{
  "num_hidden_layers": 11,
  "hidden_size": 160,
  "n_experts": 128,
  "experts_per_token": 4,
  "d_expert": 64,
  "d_shared_expert": 64,
  "hidden_act": "geglu",
  "moe_layers": [2, 3, 4, 5, 6, 7, 8, 9, 10],
  "router_score": "sigmoid",
  "normalize_top_k": true,
  "routed_scale": 1.0,
  "balance_loss": 0.0072,
  "balance_bias": false,
  "router_noise": 0.05,
  "init_std_router": 0.0351,
  "lr_router": 0.00193,
  "vocab_size": 2048,
  "norm": "rmsnorm",
  "norm_eps": 1e-06,
  "tie_word_embeddings": false,
  "optimizer": "adamw",
  "learning_rate": 0.0021,
  "beta1": 0.9,
  "beta2": 0.99,
  "batch_tokens": 131072,
  "max_seq_len": 256,
  "train_tokens": 900000000,
  "max_steps": 6867,
  "dataset": "wikipedia_en"
}
Below are experts of layer 7 (counted from 0) of a mixture-of-experts language model. Rows are named router (the router's row for the expert), gate (a neuron's input weights, with its number), up (a neuron's input weights, with its number) and show model dimensions 0-79. Each number is 128 + 24 x the weight over its row's rms, rounded and kept within 0 to 255.
After each expert's rows: a language model's description of what the expert responds to. This comes from a sample of Wikipedia text that the model never trained on.

# expert 43
router [180 134 107  75 184 151 141 147  78 108 109 124 152 165 116 131 171 106  91  98 129  92 144  87 135 106 118 113 134 133 127 125  97 159 158 106 140 144 118 136 143  97  92 116 144 143 157  85 133  86 136 166 125 106 109 144  97 159  98 122 160  99 131 125 104 140 117 168 127 119 130 131 126 131 123 122 121 171 128 122]
gate0 [167 135 128  97 144 153 118 163 165 116  77 150 118 155 122 103 124 135 107 104 162 147 140 127  98 107 129 135 148 148 125 141  65 119 123 110 113 138 128 117 121 103 106 136 122  95 165 113 110  80 139 134 142 121  98 132 130 152  90  84 164 138 138 134 114 177 124  96 120 114  85 128 176  99 192 142 103 127 163 111]
up0 [173 162 130 112 113 119 168 147  93 171 123 117 148 112 177 134 106 129 138 116 180 122 121  93 116 122 108  97 150 130 129 135 100 139 120 150 137  69 139 163  91 123 105 132 140 144 138 129 130 142 150 119 126 102 144 136 101 168 129 130 101 141 100 138 158 159 161  90 115  91 137 104 141  97 146 137 115 143 143 161]
gate1 [133 106 155  74 152 121 121 134 118 153 111 162 145 118 131 158 121 113 161 105 132 123 114 101 148 126  98 134  84 100 116 151  94 130 124 119 140 127 114 121  68 138 140 108  89 122 130 154 122 144 115 110 105 124 109 124 132 128 122 118 148 130 141 148  93  98 125 129  71  81 134 119 115  91 105 136 180 127 119  99]
up1 [106 117  92 118 163 138 102 124 121 128 121 146 163 125 169  88 128 147 151 126 113 135 136 102 108 158 112 112 130 105 111 177 111 177 140 112 149 125 136 147  91 180 132 126 110 135 153 142 105 163 103 148 130 134  94 114 114 127 107 119 161 156  93 134 137 132 134 131  70 114 161 139 158 138 181 149 152 148 119 104]
Ordinal suffixes after numbers and nationality or place adjectives, such as 19th, 34th, French, British, United, American.

# expert 14
router [120 160 148 101 215 165 124 135 148 129  89 121 138 154 136 115 149 127 152 130 140 120 140  83 151 153 126 124  89 146  70 145  91 150 131 104 133 140 104 107 126 117 122 136 116 129 140 101 131 140  88 145 140  74 115 140 121 170 142 130 128  78 118 106 104 126 180 130 104 114 129 132 102 157 117 159  98 179 130 118]
gate0 [114 103  79 146 126 101 161 120 132 131 136 135 125 124 117 133 125 148 135 104 148  80 168 143 128 127  88 119 158 100 106 138 147 113 161 153 138 118  97 134 122 120 112 101 155 124 130  91 105 129 150 146  92 148  91 144 155 149 112  81 181 133 117 116 100 135  73 124 138 125 136 151 125 145 126  67 134  90  85 111]
up0 [118 113 156 158 137 153 118 145 125  81 141 112 107 117 124 114 159 173 155  94 161 128 106  87 141 148 128 182 132 123 166 110 126 147 147  90 142 142 123 161 128 137 115 122 121 132 114  84 144 136  96 131 138 107  95 116 130 125 116 105  98 132 119 154  96 108 134 109 124 131 110 127 140 108 138 128 116 120 122 132]
gate1 [140  80 103 142 151  93 168 135 174 143 152 107 126 131 121 120 146 153 152 165 124  93 125 179 110 146 142 153 145 126 112 103 113 116 142 108 139 133  83  96 134 126 117 157 113 136 145  96 174 143 168 139  96 136 110 134 111 109 143 106 157  90 114 128  88 115 103 106 167 100 142 120 121  81 134  93 151 134  91 113]
up1 [119  99 121 165 142  97 132 132 153 112 125 129 154 179 145 145 165  87 129 119 111  79 104 123 139 171 165 156 126 117 142 121 128 147 118 112 148 162  73 135  66  98 142 151  95 211 140 110 129 125 156 124  99  66 153 161 113  91  84 115  95 100 115 126 119  64 125  88 111 129 141 114 121  99 141  92 131 141 135 162]
Periods, commas, colons and closing marks at the end of clauses, plus wiki heading markers like == and === before line breaks.

# expert 30
router [150 173  99  94 168 179 117 144  93 141 122 135 145 126 151 171 145 123 144  92 111 131 157 100 123 162  95 108 149 155 124 145 125 122 138  93 161 128 123 130 141  80 119 127  88 129 148 104 113 103 140 140 108  92  97 106 134 175 106 125 121 106 148 154 136 151 141 148 128  90 136 167 121 139 138 170 124 138 165 101]
gate0 [150 143  97 141 140  79 115 118 140 124 162 144 145 156 102 151 105 116  89 110 129 137 144  79 149 131 120 131 100 147  92 102 128 178 137 161 118  87 108 138 142 112 167 124  98 150 169 111  83 110 114 194 106 154 145 146 102 119 128 126 109 163 152 123 145 107 146 117 159 127 175 107 171 140 135 152 142 116 125  88]
up0 [159 113 121 122 129  89 132 129 129 116 166 147 132 117  86 119 106 131  99 124 110 147 130 122 150 149  95 146  95 155 106  91 147 138 138 154 142 115 127 129 146 112 140 142 110 113 158 134  90 154 113 186 113 127 119 157 110 147 120  95 132 126 162 146 157 110 146 124 125 149 181 147 169 136 121 159 138 121  85  97]
gate1 [136 134 124 148 135 154 165 157  78 121 149 113 132 122 145 118 158 141 126 164 141 117 113 146 109 112 142 148 150  88 136 118 116 103 175 138 145 128 144 136 136 155 107  89  93 177 102 124 159 135 154 155 126  88 144 120 107 114 116 130  61 128 141 100  97 163 147 165 127 170 114 130 141 133 163  96 118 126 172 110]
up1 [116 126 101 163 152 123 151 139 110 109 132 180 166  86 120 137 142 112 137 122 158 170 140 125 137 101  87 115 148  98 107 136  84 110 180 128 117 126 140 123 143 130 151  81  99 169 101 112 131 134 155 157 155 108 122 145  89 129 138 102  94 174 147 123  98 161 116 128 109 136 144 145 163 117 127  78 109 116 135 101]
Second pieces of words after a first consonant, like Hab-itat, br-ig-ade, b-ass, plus the plus sign in goal difference columns.

# expert 0
router [186 166 107 104 155 144 161 203 113 122 134  98 144 136 127 109 146 101 142 114 130 134 169 118 122 129 112 136 103 170 131 108 110 138 113 130 129 124 124  91 143 102 120 131 108 168 170 109 127 136 147 162 142 110 120 163 129 124 136 100 127  83 136 122 111 104 163 138 142 135 132 128 134 172 119 132 141 190 119 110]
gate2 [120 152 130 117 141 176 150 124 169 116 181 125 130 108 155 141 153 135  90  88 100 137 145 143 100 137 122 131 128 176 138  95 134 147 121  79 116 101 140 119 150 114 136 100 126 100 115 166  91 100 147 177 172 145 114 141 147 130 155 101 107 152 128 147 109 113 119 134 111 167 163 146 163 146 107 146 134 135  94 148]
up2 [164  92 139 140 136 163 143 142 174 117 138 160 156 134 152 127 147 109 140 128 136 141 175 113  75 137 135 162 153 110 108 134  86 100 123  90 103 122 129  80 135 140 126 129  91  83 117 138 109 157 115 151 131 130 102  92 133 127 148  77 109 149 116 119 169 131 115 105 125  94 142 126 122 111 104 123 102  97 121 146]
gate3 [146 138 103 124 132 117 148 138 101 123 100 101 138 118  81 112 109  97 133 118 125  93 116 128 150 163  90  96 142 109  82 125 130 105 120 144 157 171 115 111 129  82 156 131 119 138 105 115 145 155 126 115 145 163 139 104  92 112 122 100 158 152 132  99 101 111 128 117 134 130 132 127 107 136  99 151 139 134  96 114]
up3 [114 123  96 132 117 107 157 127  85 118 113 108 114 130  88 104 153  97 106 134 143 106 121 123 139 149  91  94 152 108  68 122 124 105 109 138 137 157 104 109 131  86 123 118 116 172 118  97 156 154  95 101 111 112 142 116  72 123 119 110 164 125  83 112  99 107 115 115 130 126 118 114  93 156 127 137 153 134  86 139]
First pieces of words in section headings, table headers and infobox fields, like See also, Early life, Original release, Kingdom.

# expert 3
router [139 181 100 116 155 128 146 151 111  88 122 139 153 146 165 123 141 158 152 107  94 138 153  88 116 151 153 115 132 107  89 107  95 114 171 117 157 127 112 111 121 123 136 112 171 131 113 102 109 121 153 143 150  94  72 130 119 154 131 126 162 115 119 144 106 154 151 125  91  73 141 136 112 129 130 128  95 175 112 109]
gate0 [120 122  90 161 135 138 169 140 133 111  86 181 168 139 151 183 109 122 169 153 132 130 121 126 134 151 161 160 141 112 101 101 132 118 101 103  92 145 126  80 132 128 144 117 150  96 105 136 154 128 151 150 130 135  76 141 131 142 106 106  97 131 124 109 118 166 122 110  88 121 133 136 164 165  94 102 153 134 185 140]
up0 [126 133  69 140 120 162 202 127 119 100  98  90  92 163 131 104 123 161 161 165 168 155 113 139 147 135 151 155 131 134 144 137  98 138 133 131 132  88 133 159 144 142 108 119 125  83 113 185 135 112 139 102 168 107  97 106 107 136 160 118 115 106 140 118 117 152 135 120 171 146 126  84 116 141 123 116 115 138 170 158]
gate1 [139 150  89 118 139 136 166 113 194 141 118 122 123 113 148 110 133 107 160 122 138  91 102 106 117 152 141 132 133 106 109 124 117 120 131  81 153 134 143 142 110 107 120  98 154 176 152 138 116 160 163 139 118 102  99 108 118 126 159  86 127 126 125 136 143 150 112 158 107 161 136  91 100 137 116 114 118 123 161 139]
up1 [131 150 120 119 164 126 140 124 144 148 147 130 146  88 128  93 132 126 162 109 148 125 123 104 138 137 136 125 115 105 110 119 101 113 127  94 149 157 140 141  92 104 130  90 122 146 147 124 138 135 151 118 142 142  82 102 111 113 138 109 130 120 139 137 128 168 116 181 104 164 143 137 136 126 114 105  99 118 143 130]
Second or middle word pieces inside common Latinate words, such as achiev-em-ents, Ind-epend-ent, attem-p-ts, c-av-alry, indiv-id-ual.

# expert 31
router [180 198 141 132 163 141 151 191 121  88 130 130 162 137 148 134 162 127 129 107  98 142 158 118 143  87 129 134 114 162 131 116 115 142 114 112 132 129 113 112 152 126 119  75 115 104 168  98 134  90 135 112 109 119 119 153 100 161 116 140 174 161 153 177 121 134 161 154 119 139 112 102 108 157 129 122 131 182 143 111]
gate0 [127 141 132 119 136 122 119  99 168 115 135 136 191 140 113 168 152 124  90 105 141 150 122 116 117 110 102 142 129 168 125 137 114 140 109 147 135 133  83 134 125 121 127  75 137  86 100 141 125  54 152 130 155 158 142 159 121 175 142 105 127  94 144 100 140 118 107 120 113  98 145  98 104  81 126 141 128 127 146 168]
up0 [150 131 107 131 120 117 106 107  74 129 120 128 113  97 121 164 119 128 151 116 147  97 163 116 115 160 185 116 141  96 111 150 144 135 144 135 127 110 160  86 158 161 138 142 156 143 154 133 144 153 115 120  93 112 135 138 167  72  93 122 134 147 147 121 148 111 104 136 113 161 109 110 112  81 169 182 132 117 112 100]
gate1 [ 78 170 136 126 143 135 109  98 154 119  68 111 137 134 106 137 140 120 126 127 134 143 102 107 138 111 111  92 111 106 125 121 121 140  94 158 123 116  64 115 134 134 114 119 160 133 148  94 121 121 101 103 119 118 138 151  75 118 144 154 157 148 111 154 120  98 129 107 105  85 174 124  72 104 146 112 146 167 114 127]
up1 [157  65 115 125 131 123 131 115 140 167 148 150 114 108 122  92 100 103 130 143 178 122 149 133 108 165 190 145 160 115 122 151 143 122 123 118 119 123 161 128 118 118 125 148  90 152 102 154 145 105 168 119 144 141  95 164 128 107 110 105 112 124 163 132 127 150 113 167 126 158 120 160 171 132 148 155 124  83 147 124]
Labels in infobox and list fields before a colon, such as Total, Born, Died, Species, Transmission, Population.

# expert 15
router [163 170 115  98 163 157 140 200 127 126 139 143 174 174 149 149 139 126 127 112 144 116 151 102 104 137 161 170 105 159 114 112 135 156 143 112 143 121 115 121 149 113 123 117 102 112 135  89 123 135 144 184 151 113 119 158  93 131 134 146 127 117 141 172 114 157 166 141 151 157  91 105  99 160 116 162 136 182 121 128]
gate0 [107 108 133  82 148 147 141 141 135 143 128 129 153 140 134 150  79 107 140  73 175 105 118 155 140 159 126 138 172 104 137 142 129 146 125 150 120 106 109  76 144 158 126 122 118 149 130 131 172 119 118 108 134 151 119 148  71 140 117 173 147 129 144 161 110  96 108 179 112  89 151 143 106 102  80 140 102 139 115  94]
up0 [166 161 119 166 106  94 110 112 117 115 108  93 112 116 132 100 174 106 126 152 101 141 123 103 135 106 135 111  83 128 119 149  90 133 154  90 153 130 139 174 111 100 166 122 152 116 167 113 117 125 131 127 121 132  92 137 133 144 109 125 105  87  83  88 108 149 199  93 187 128 123 135 127 125 147 100 148 132 132 160]
gate1 [105 127 101 129 140 143 110 131 125 133  96 117 151 144 118 173 115 154 159 106 106 171 119 112 106 168 135 140 119 108 100 139 139 178 124 126 103 139 165  99 131 136 128 131 116 139 106 151 109 101 185 178 144 134 158 188 100 129 125  69  94 139 132 158 130 126  93 124 107 173 138 154 149 138 173 124 111 122 138 120]
up1 [165 131 116 113 104 137 108 154  97 130 103 144 150 128 150 155 105 135 163 118 131 171 122 104 158 106 132 141 107 137 114 149 132  82 107 149  93 122 116 116  73 169  53 141 125 116 152 130 109 145 115 124 123 125 159 110 122 127 125 107 121  92 175 184 134 163 113 147  94 133 117 139 141 152 156  87 133 137 149 113]
Forms of be and become, plus the word right after them, such as was, is, became, been, most, one, referred.

# expert 36
router [174 177 115 119 141 138 139 144 128  83 136 120 171 137 161 135 143 134  99 102 114 112 163  77 114 126 102 106 132 134  85 120 103 130 161  84 186 107 116 119 145 127 104 121 143 146 142  85 116  94 126 146 169  95 108 129 114 159 141 128 124 101 124 141 115 157 184 156 160 144 134 128 124 132 104 131 163 172  98 128]
gate0 [147 134 115 122 148 110 154 129 108 178 135 137 192 100 132 134  91 122 111 141  71 142 151 131 106 107  94 148  92 139 118 138  99  97 180 114 122  89 150 108 104 103 155 162 138 111 104 129 126 154  77 117 121 132 151  94 134 152 135 161 133 151  75 139 131 143 117 161  87 143 159 130 127 133  77 125 148 151 116 184]
up0 [ 85 130 141 126 132 148 111 130 100 144 137  84 111 156 139 142 152 115 121 150 140 107 172 130 148 135 142 102 127 136  82 192  83 155 134 104  79 165 120 132 134 122 163 120 106 119  94 123 145  99 143 113 145 150 152 174 120 124  70 151  97 146 109 129 113 112 118 190 142 107 155 131 120 136 123 114 108 111 114 121]
gate1 [177 104 133 123 138 105 137 124 163 119 120 147 162 127 199 102 129 146 146  88 145 154 111 141 170 117 135 116 126 123 146 146 128 139 103 147 160 153 175 166 134 103 126 138 151 109 117 123  93 156 132 160 117 106 113 120 147 134 196 141 161 128 121 134  94 114 169 126 105 139 135 130 135 147 147 123 159 157 100 112]
up1 [171 111  97 132 141 121 127 114 126 146 104 125 141 113 159 139 125 143 112  67 139 136 119 127 131 121 131  90 121 129 116 102 100 119 111 154 182  86 123  97 149 160 172  73 156  89 143 110 117 156 124 126  97 141 125 100 102 180 156 157 138 131 151 154 151 146 132  98 138 178 155 117 167 137 126 134 167 124 148 164]
Subject pronouns starting a clause, usually after a full stop, comma or date, such as he, she, it, they.

# expert 53
router [150 175 140  92 170 143 131 164 117  84 126 136 146 175 147 109 164 113 152 134  94 150 149  97 129 133 104 117 111 156 110 122  85 157 146 122 164 130 128 123 158 113 130 110 129 125 112 114 139 137 117 156 137  94 105 148  89 157 136 118 144  92 155 126  82 107 188 131 134 124 121 122  95 119 114 134 123 164 120  89]
gate0 [123 151 136  84 134 120 129 129 135 113 151 142 110 137 205 123 159 142 133 121 109 151 127 152 146 130 127 113 110 100 126  87 102 125  96 140 135 114 149 112 133  96 123  51  79 112 137 118 115 159 128 143  97 147 129 104 116 156 144 134 150 122 145 143 138 136 130 156 122 140 129 115 132 170  91 161 106 127 121 147]
up0 [128 162 148 100 136 158 141 137 147  89 124 178 137 156 180 135 152 132 135 131  96 154 111 153 129 118  86 122 113 124 141 100 112 106  93 111 113  89 153 106 153  82  91 114  75 131 105 133 116 162 140 110 108 137 148 144 103 175 122 132 159 119 148 155 120 169 106 148 105 114 166 120 149 181 137 160 115 142 117 153]
gate1 [137 137 111 113 147 162 143 157 126 154 110 137 114 131 124 105 122  71 164 134 151 163 151 111 140 144 150 144 110 126  88 179  90 129 119 161 128 107 126 150 124 132 117 130 114 100 127 135 157  90 109 144 126 142  83 131 104 162 120 113 125 108 173 115 153 162 138 177 139  87 103 154 123 151  98 146 108 129 129 125]
up1 [139 121 117 123 139 141 114 139 158 123 133 138 113 125 102 106 100  83 182 120 109 156 131 104 146 168 150 150  93 123  88 188  85 127 119 140 102 127 162 180 111 162 123 112 154 103 103 121 147 100  95 146 134 176 103 148 123 145 113 117  87 142 187 119 133 127 131 167 120 129 112 146 133 146 116 135 121 114 126 124]
Wiki heading markers == and === that close section titles like See also, plus table pipes and month names in dates.

# expert 22
router [137 170  84  59 176 152 135 114 144 109 104 106 168 155 152 118 129 148 144  71 129 130 126 112 103 147  93 136 148 125  90 113 124 125 159  98 173 122 101  98 145 132 131 126 139 170 109 131 133 126 144 156 151  78 105  97 122 136 112 125 153 124 105 147 118 171 156 102 143 117 125 148 101 163 129 147 114 181 132  94]
gate0 [114  91 141 118 159  88  90 106 116 130 115 150 120 139 125 127 123 135 121 148 160 145 146  94 145  82  38 118 124 137 119 133 115 139 107 146 164 165 132 139 135 142 123 123 111  87 150 128 127 109 113 129 126 127 123  81 134 151 195  91 133 152  93 141 137 126 117 143 143 119 163 110 126 177 137 135 138 128 126 131]
up0 [137 122 144 131 144 160 135 132  97 133 154 117 102 156 103 165 123  95 130 178 115  97 131 137 106  76 111  87 115 141 140 146 110 147 138 147 140 177 117 116 156 108 130 111  92 145 132 110 127 116 136 110 140 102 197 135 113 122 133  88  82 114 109 111 106 140 132 177 148 131 137 118  91 156 142  91 113 131  76 111]
gate1 [127 161 149  74 145 103 120 138 130 143 114 109 131 146 124 120 111  90 144 132 162 153 132 117  89 101 146 134 127 132 139 103 143 121 154 134 124 123 140 117  66 127 119 102 143 112 167  83 123 182 119 158 111 131 124 165 110 176 162 137 149  79 140 157 140 169 147 140 107 125 127 139 128 184 109 115  90 147 148  94]
up1 [156 168 132 107 126 103 118 119 126 148 130 109 123 129  83 150 116  74 159 154 160 154 146 150 103  97 162 173 147 111 153 103 144 127 169 142 133 116 150 141 104 120 133 118 154 124 134  98 103 158 131 146 132 112 155 175  87 171 127 114 136  95 127 141 168 153 137 111 126 144 108 147 137 186  95 106  72 124 195 115]
Inner pieces of words and numbers after a space or earlier digit, such as cess in unsuccessful, forman, em, and single digits in years and page ranges.

# expert 27
router [117 145 137  75 177 172 147 202 159 124 102 112 151 145 144 124 110 130 127 124 119 128 169 103 131 143 125 145  82 166  98 122 101 162 132  99 154 111  95 104 127 103 116 120 116 130 158  80 120 118 127 130 143  91 116 148 123 184 129 151 136  92 120  95 113 140 177 145 118 139 127 156 107 172 104 152 118 185 143 124]
gate0 [125 130 128 130 130 100 117 121 113 139 119 112 126 151 121 149 148 138 106 117  94 153 171  89 107 144  95 146 141 176 158 108  97  77 118 140  89 127  95 116 151 124 153 159 163 116 124 121 147 136 116 122 153 121 131 129 124 156 168 148 115 152 126  88 154 167 121 150 149 158 130 144 151 131 151 139 137 151 181 173]
up0 [130  86 147 113 129 138 129 147 173 128  61 156 113 110  96 133 137 137 131 126 118 107 116 162 160 114 128 133 131 145 117 113 132  93 152 142 113  77 124 108 143  88 120 120 143 117 132 115 149 129 127 142 143 142  64 147 104 167 134 156 149 124 143  88 144 166 104 181 177 159 177 154 133 133 144 134  96 123 148 140]
gate1 [144 131 115 119 114 139 110 128 117 125 165 153 122 131 109 103 156 167 130 121 133 150 159 113 139 174 144 102 117 101 152 112 114  72  94 186 114 131 136 116 147 139 160 160 121 114 132  57 112 149  77 119  86 172 119 105 151 161 118 122 145 126  87 148  92 109 140 133  70 127 116 114 115 149 102  89 110 148  92 159]
up1 [112 153 145 151 146 119  95  69  98 115 156  80 111 173 136 136 137 105 137 133 119  80 140 102 118 148 100 129 105 116 111 150 155 124 119 119 139 126 128 123  88  90 137 149 105 157 153 123 125 133 138 134  90 102 166 108 127 126 175 154 112 127 114 125  91 121 128 120 130 123  92  67 122 113 127 148 137 110 112 125]
Commas, periods and and right after a noun, ending a list item or clause in prose, including quote-closing ", and ".

# expert 51
router [162 144  99  99 196 163 174 207 127 130 118 127 161 128 100 129 104 176 105 100 141  96 136  71 109 119  92  99 103 150  80 115  59 156 152 112 135 101 111 104 130 110 147 129 145 125 132  83 124 125 130 167 142 140 109 134 129 174 132 108 127 128 136 119 129 142 148 147 102 165  93 132 141 136 145 156 116 188 145 114]
gate5 [147 131 140 145 113 157 167 116 163 138 149 135 144 120 101 142 126 104 153 166 152 113 148 123 159 121 162 121 161 138 117 144 149 143 175  76 131  96  98 102 150  96 110 121 106 177 135 145 107 109 167 159 137  68  95 101 124 161 129 129 167 114 127 132 105  99 128  75 154 119 133 119 146 135  84 147 118 156 133 120]
up5 [122 133 115 123 137 112 148 145 140 129 129 161 116 131 119 137 100 145 144 119 133 151 105 154 103 121 126  98 129 162 130 129 146 126  99  65 162 105 161 147 131 103 133 149  99 106 133 103  72 153 141 188 111 124 119 121 126 147 165 112 135 136  87 124 121 104 135 100 125 130  79 130  97  93 152 126 118 101 133 183]
gate6 [106 122 136 112 123 121 159 114 119 126 148 142 136 131 140 171 140 146 109 121  97 108 141 131 120 138 111 121 127 158  87 108 123 119 159 103  88 135 107 163 162 124 150 106 136 111 101  90 128 107 102 129 113 143 162 149 154  49  83 146  82 158 112  99 171 125 131 159 121 159 132 143 145 144 111 148  95 144 156 125]
up6 [142 132 103 143 126 150  96 119 119 133 110  98 138 126 106 107 119  89 125 138 113 114 133  97 136 142 127 148 131 109 147 116 135 176 109 115 102 101  96  88  96  55 119 142 156 185 120 108  94 126 159 107 112 139 145 127  92 158 120 133 112 146 116 126  87 105 139  84 127 121 141  76 102 115  76  88 149 129  99 116]
Opening capital piece of proper nouns, often places, nationalities or organizations, after the, of or in, such as Russ, Austral, D-elhi, Ind-o.

# expert 35
router [145 172 129 101 132 156  99 175 138 125 102 145 175 167 146 164 163 102 127 106 136  95 166  88  93  91 148 109  88 165 111  95 110 150 129  87 147 118 106 145 140 165  91 145 123 143 153  86 123 135 118 177 144 105 111 123 124 151 113 116 127 109 172 118  90 130 149 166 129 154 151 128 111 120 102 125 114 172 115 135]
gate0 [118 123 141 105 120 114 122 113 176 150 110 128 117 171 117 150 121 109 122 171  93 134 159 173 158 120 130 141  80 151 137  90 133 113  83 145 118 114 113 125 155 197 110 135 123 114 122 135 149 113 126 148 124 134 161  67 122 126  94  98  95 122 118 125 131 111 133 125 149 132 162 106 108 134 141  94 118 122 138 140]
up0 [115 147 124 113 133 100 112 115 120 125 154 138 108 158 127 105 141 136 147 116 127  99 127 120 128 100 128 120 155 136 174 127 141 150  92 110  91 147 115 108 113 127  91 126 178 109 163  89 123  89 124 138 165 198 128 147 143  87  53 100 133 124 105 125 125 119 102 112 113 154 141 125 150 127 144 129  86 126 145 100]
gate1 [124 138 137  85 138 120 134 179 174  96 128 114 109 139 179 124 145 153 141 168 127 155 161 105 131 122 173 160 126 151 130 125 120 139 133 148 172 155 107 137 109 145 129  96 124 107 134 123 150 122  82 137 136 163 100 131 132 120 117 171 126 101 133 153 106 154 117 171 121 120 131 122 165 151 124 128  85 160 106 139]
up1 [ 95 126 125 122 124  76 183 173 186 120 112 140 138 137 147 134 152 117 133 185 103 131 145 114  79 130 163 135 105 129 129 122 139 180 166 142 147 140 103 158  97 167 139 126 134 102 101 129 116 123  92 133 101 144 104 134 154 122 181 134 116 134 151 124 143 132  80 161 127  76 120 121 138 108 124 106 133 136 109 121]
Short syllable pieces inside common words, such as in, an, on, un, as in nin-th, Hon-ours, Mun-icipality, fr-am-ework.

# expert 55
router [165 189 126  86 179 150 144 166 118 117 113 105 150 132 112 134 139 101 131 134 107 114 148 119 105 124 119 110 163 148  97 150 109 147 122 116 153 134 115 113 142 107 127 103 125 174 135 108 118 109 140 144 114  93  82 131  98 171 141 120 114 135 112 139 138 150 141 120 137 117 108 169 118 122 157 168 142 161 115 115]
gate0 [156 115 151 139 165 165 122 146 174  76  68 100 122  98 123 112 131 110 106 143 134  86 121 127 162 120 153 147 136 152 138 126 113 142 144  74 163 150 124 141 100 129 149  89 100 114 202 112 149 140 133 172 183 166 127 137 114 173 119 114 142 130 101 126 118 117 118 146 124 117 148 153 132 157 139 107 108 131 146 131]
up0 [110 108 135 138 107  81 176 128  98 183 166 105 137 141 136 115 157 142 155 144 116 185 146 119  84 114 123 108 131  98 108 130 113 141 134 149  99 142 134 132 143 133 105 148 127 102 102 148 138 151 119  74 107  87  84 125 151 100 140 138 133 101 120 137 110 136 126 141 115 131  82 131 112 132 131 146 131 123 111 123]
gate1 [182 136 155 124 147 113 135 142 142 168 116 136  95  78 112 141 151 110 133  82 110  78  99 138 179 118 146  81 160 115 125 163  46 142 167  98 126 150 124 105 126 107 127  85 138 123 122 126 136  62 139 137 130 164 146 130  67 133 128 122 115 131 144 139 148 155 120 135  95 115 106 140 157 115 127 114  93 144 119 116]
up1 [183 132 120 115 159 111 143 154 168 117  94 137 108  92 117 109 119 109  94  99 124 130 112 113 163 114 150 110 151 109 101 130  69 155 128 112 166 127 112 106 132 116 116  95 127 128 110 117 155  83 144 165  93 163 122 104 112 114 126 117  93 128 150 119 146 134 109 136 143 147  61 127 143 116 120 156 123 129 146  89]
Opening stems of words awaiting a suffix, such as ext(ensive), success(fully), te, port, profess, plus sentence-initial This.

# expert 46
router [157 151  79  88 142 130 132 159  92 131 125 138 127 162 139 122 141 133 124  92 118 138 117  98 123 139 138 144 111 162 107 103  92 144 171  90 168 134  98 113 129 113 136 116 139 140 131  70 117 114 131 175 122 111 142 116 102 132 142 126 138 112 142 161 129 168 204 156 144  80 140 147 109 138 100 166 149 124 158 118]
gate3 [168 120  77 113 151 120 110 161  99 170 123 107 132  99 110 101  83 103 128 125 101  95 142 123 112 132 111 138 113 122 110 137  77  94 156 137 151 124  82 102 139 105 125 129 103 118 177 113 149  36 128 157  97 113 155 140  95 145 137 103 151 102 140 129 106 120 110 101 175 126  99 124 121 105 130 122 115 128 125 158]
up3 [ 90 146 129 140 124 100 150 104 116 117 143 135 110 143  85 135 112  81 130 149 124 141 136 111 128 111 106  93 134 134 113 150 115 155  73  72 139 128 131 147 140 117 147 143 153 105 154 121  95 141 120  82 130  79 131 129 133 106 107 145 134 185 117 133 107 111 188 148 137 144  84 128  97 145 121 126 137 124 130 163]
gate4 [130 138 101 130 151 118 119 147 158  92 125 111 136 122  88  83  41 126  98 126 150 124 136 130 159 113 100  89 114 115 133 132 137 184 118 132 187 154 156  98  95 145  87 122 118 143 162 107 159 137 145 115 109 112 122 147 130 125 126  94 141 125 127 127 109 122 143  93  99 118 104 151 155 118 119 114 123 135 118  97]
up4 [115 123 140 179 133 105 173 134 100  86 108 116 148 130 140 140 139 111 153  88 102 137 131 146 139 130 110 100 173 144 141  97 134 131 128 133 161 124  83 126 117 161 130 133 108 150 104 167 111 134 119 146 128 121 116  93 150 122 121 122 125 145 115 135 124 120 134  77 142 134 108 138  47 128 104 126 125 135 109 161]
The articles the, a, an and determiners its, this, their, usually after prepositions like of, in, to, or opening a sentence.

# expert 44
router [157 155 119 117 175 169 150 157 116 113 121 124 171 157 144 136 169 150 112 107 119 108 193 110 110 117 149 125 122 160  89 125 115 170 150 148 155 124 124 112 141 117 124 112 146 136 138  87 143 117 119 149 150  93 103 121  98 155  99 103 161 107 144 134 108 156 147 150 140 114 138 158 165 169 107 140 147 161 124 116]
gate0 [132 156 108 112 156 168 151 131 127 165 154 142 171 118 186 120 148 100 121 108 133 116 131 119  98 143 134 141 121 168  99 168 111 137 124 118 121 150 101 138 135 101 118 132 131 141 122 128 117 104 155 136 116  80 146 160 118 130 145  83 116  90 127 134 120  70 122  91 153 118 112 121 150  91  89 159 152 144 112 145]
up0 [126 152 108 126 141 174 148 173 109 157 148 108 160 122 167 101 151 114 106 143 134 101 158 130 121 121 142 117 121 163  93 111 120 147 151 165 114 146  80 130 149  96 124 128 108 119 145 119 144 108 143 135 131  86 118 117 122 100 134 105 143  80  68 102 142 112 124 106 162  77 101 100 116  93 118 128 137 154 134 140]
gate1 [ 99 123 113 125 130 127  91 104  91 119 142 109 102 134 123 135 133  80 131 127 105 170 126 107 144 143 111 130 144  88 150 123 142 141 125  99 190 135 136 107 158 166 134 140 126  94 172 115 170 140 112 157 100 117 113 143  99 143 118 128 122 128 129 123 112 158 123 149 132 137 125 140 120 153 123 134 153 114 116 144]
up1 [156 147 100 151 130  85 124 124 140 117 105 165 143 116 127 103 117 130 129 162 120 123 140 133 134 130 148 139 121 105 122  74 125 141 138 166 103 126 119 107 115 101 119 162  95 152 107 127 131 129 121 112 120 111 117 127 140  97  94  95 129 142 156 113 189 113 181 121 130 115 111  88 120 138 138 161 138 157 174 126]
Given names and their middle pieces in lists of people, casts and sports tables, such as John, William, Alex(ander), Stephan(ie).